Below are experts of layer 7 (counted from 0) of a mixture-of-experts language model. Rows are named router (the router's row for the expert) and show model dimensions 0-95. Each number is 50 + 12 x the weight over its row's rms, rounded and kept within 0 to 99.
After each expert's rows: a language model's description of what the expert responds to. This comes from a sample of Wikipedia text that the model never trained on.

# expert 23
router:53 38 42 43 58 45 39 40 50 52 52 45 58 40 36 57 56 42 58 42 49 55 14 43 53 44 35 54 39 41 58 38 37 38 60 38 69 71 44 58 55 52 54 23 58 38 44 40 53 54 46 42 76 61 50 38 43 58 53 65 41 57 37 38 53 43 49 47 61 52 67 44 62 56 71 73 68 46 46 27 67 61 47 47 48 59 52 52 56 51 41 61 55 42 44 63
What it handles: Mid-word syllables, article an

# expert 36
router:50 49 42 62 58 51 44 39 33 68 22 54 48 57 39 40 73 78 61 21 33 39 48 35 53 30 26 39 49 58 53 41 44 52 64 57 51 50 50 65 52 51 52 57 36 60 53 39 78 60 46 44 82 56 34 49 68 49 55 55 57 21 43 38 29 58 58 42 63 49 58 34 31 46 40 43 44 67 68 83 49 36 49 43 63 62 72 42 56 56 30 37 48 60 55 71
What it handles: Word-ending pieces, titles

# expert 38
router:39 59 42 72 61 55 60 49 52 62 34 37 58 47 30 33 42 28 54 55 46 49 54 60 64 60 60 56 38 59 63 70 47 36 28 34 16 63 56 36 33 31 32 66 57 55 58 64 61 32 33 55 43 63 45 62 54 59 60 59 55 64 65 36 76 70 38 58 47 57 43 30 58 43 57 47 36 54 46 47 53 59 47 46 75 56 34 58 50 51 73 36 49 43 57 53
What it handles: Sentence-ending periods and headings

# expert 15
router:54 59 46 62 37 50 71 42 53 53 60 68 71 57 62 78 49 49 43 70 39 69 68 70 62 59 42 73 43 30 60 44 52 57 42 28 44 49 46 39 59 44 38 70 38 50 42 59 61 46 49 44 45 69 53 31 54 71 61 55 51 56 41 59 22 55 41 52 56 37 49 41 57 68 44 42 54 57 51 53 30 44 57 60 77 62 36 59 70 31 41 47 59 34 35 31
What it handles: Sports dates and events

# expert 17
router:67 44 57 56 41 58 61 30 57 52 58 59 45 58 42 66 37 36 52 46 68 44 44 35 57 26 59 62 53 53 77 52 59 43 63 49 47 56 64 56 69 54 48 20 48 37 42 59 73 32 66 50 41 49 71 47 55 47 49 52 52 29 48 42 48 58 40 65 42 59 68 61 47 43 43 53 23 52 45 51 29 58 28 47 38 55 51 43 31 38 62 31 35 74 62 51
What it handles: Latinate noun endings

# expert 10
router:62 46 58 61 44 54 45 45 37 58 64 42 59 40 32 23 51 44 62 56 30 42 60 80 51 51 41 40 48 60 47 49 65 48 37 52 70 45 33 63 65 49 50 46 50 51 34 47 26 62 58 28 47 66 53 48 55 32 53 54 62 45 55 71 80 38 63 31 48 63 75 58 43 45 61 51 65 45 58 48 42 63 43 55 59 51 53 41 53 60 47 44 37 64 47 59
What it handles: Mid-word syllables os/as

# expert 40
router:51 50 45 43 44 71 47 66 45 52 37 48 63 53 46 53 60 56 64 38 67 57 44 52 41 45 43 67 54 44 47 37 51 34 27 50 46 48 49 54 28 65 52 59 39 54 60 37 89 46 54 27 83 45 51 36 44 32 44 32 67 40 46 58 39 61 43 59 74 48 62 21 54 55 67 58 53 64 35 57 55 32 40 53 57 37 49 68 49 68 36 42 45 23 33 59
What it handles: Clause function words

# expert 34
router:56 51 66 79 53 17 46 54 50 52 57 34 52 53 45 34 58 41 64 45 23 56 46 61 62 52 72 48 43 62 62 41 31 58 58 61 30 51 32 59 65 36 41 50 62 43 52 59 50 54 49 59 44 49 40 48 44 59 38 52 61 53 31 47 41 56 38 48 57 40 43 73 63 45 36 22 64 68 50 46 50 66 68 51 77 43 47 46 59 51 57 69 40 38 38 24
What it handles: Mixed fragments and punctuation

# expert 46
router:68 33 49 47 59 40 62 65 63 74 60 61 41 32 55 52 67 44 39 75 39 43 66 46 35 41 46 48 32 56 56 86 46 46 47 62 49 49 54 60 48 64 43 42 53 52 60 43 43 56 64 42 57 43 47 46 52 69 43 39 42 53 52 43 54 37 55 55 52 40 40 65 60 49 55 54 58 49 40 46 52 23 53 47 52 56 41 50 59 61 61 52 34 34 64 55
What it handles: Capitals and name-second letters

# expert 12
router:65 53 56 72 53 52 49 57 51 77 57 57 34 55 29 62 61 61 65 61 64 41 46 47 53 43 58 63 41 52 40 37 31 56 55 51 47 60 50 45 40 30 45 63 57 72 48 50 65 61 60 37 65 47 28 38 56 69 69 54 43 48 67 42 44 50 46 57 40 31 44 49 51 47 30 22 35 70 39 49 32 49 47 43 41 51 33 72 38 54 22 38 65 69 71 52
What it handles: Institution name heads

# expert 19
router:42 66 52 59 35 48 47 58 35 41 67 54 38 58 43 74 54 67 62 37 47 71 41 25 75 73 47 66 30 68 69 33 49 50 41 48 61 45 29 35 74 31 27 58 48 50 39 49 84 51 41 62 71 38 34 72 33 28 44 61 48 34 36 31 60 35 74 53 38 50 41 55 55 57 46 49 48 39 48 52 48 62 51 52 54 53 54 32 49 54 42 45 55 69 50 59
What it handles: Name-ending syllables

# expert 7
router:46 46 65 53 54 40 54 35 52 38 44 68 64 27 29 31 53 52 51 66 70 66 48 43 56 66 40 43 53 48 56 43 44 48 39 54 56 59 55 51 53 48 57 39 56 51 46 54 40 53 58 62 47 48 34 41 42 27 67 42 71 42 43 41 39 48 34 46 61 42 68 29 50 69 55 53 70 57 80 21 67 50 45 58 26 61 64 57 39 66 69 35 44 62 45 75
What it handles: Sentence-start pronouns, line breaks

# expert 20
router:41 38 58 43 65 37 20 55 55 43 33 50 47 26 43 64 54 42 62 26 40 53 54 43 70 93 49 40 27 41 52 36 38 46 69 56 62 59 59 54 61 48 53 31 61 35 60 41 36 59 56 38 59 32 79 51 52 47 66 52 42 39 40 40 42 38 60 35 32 62 52 64 53 30 65 45 53 59 70 40 58 51 45 54 56 55 56 58 55 42 41 55 17 40 46 55
What it handles: Word-initial consonant pieces

# expert 43
router:64 59 74 48 46 52 50 26 41 61 39 70 26 59 54 22 37 55 39 57 46 32 54 48 40 53 59 69 67 39 32 29 53 67 53 43 47 60 46 72 51 39 69 71 34 58 56 66 57 55 50 39 41 58 40 42 67 60 33 50 62 59 35 52 64 62 68 39 33 56 43 40 35 55 63 51 57 33 38 55 53 47 63 46 53 48 64 55 59 62 39 56 66 62 63 36
What it handles: Infobox field labels

# expert 27
router:50 68 39 44 67 52 56 66 23 63 64 46 44 41 52 51 54 55 74 50 38 42 49 60 47 60 56 43 47 29 35 57 43 60 58 60 44 53 65 51 62 57 56 43 48 38 56 48 33 50 54 56 42 42 86 45 37 43 47 47 52 54 56 60 52 55 22 46 67 28 44 52 57 64 56 42 53 55 63 38 75 40 44 45 53 62 60 20 51 46 57 51 53 65 43 41
What it handles: Word-continuation pieces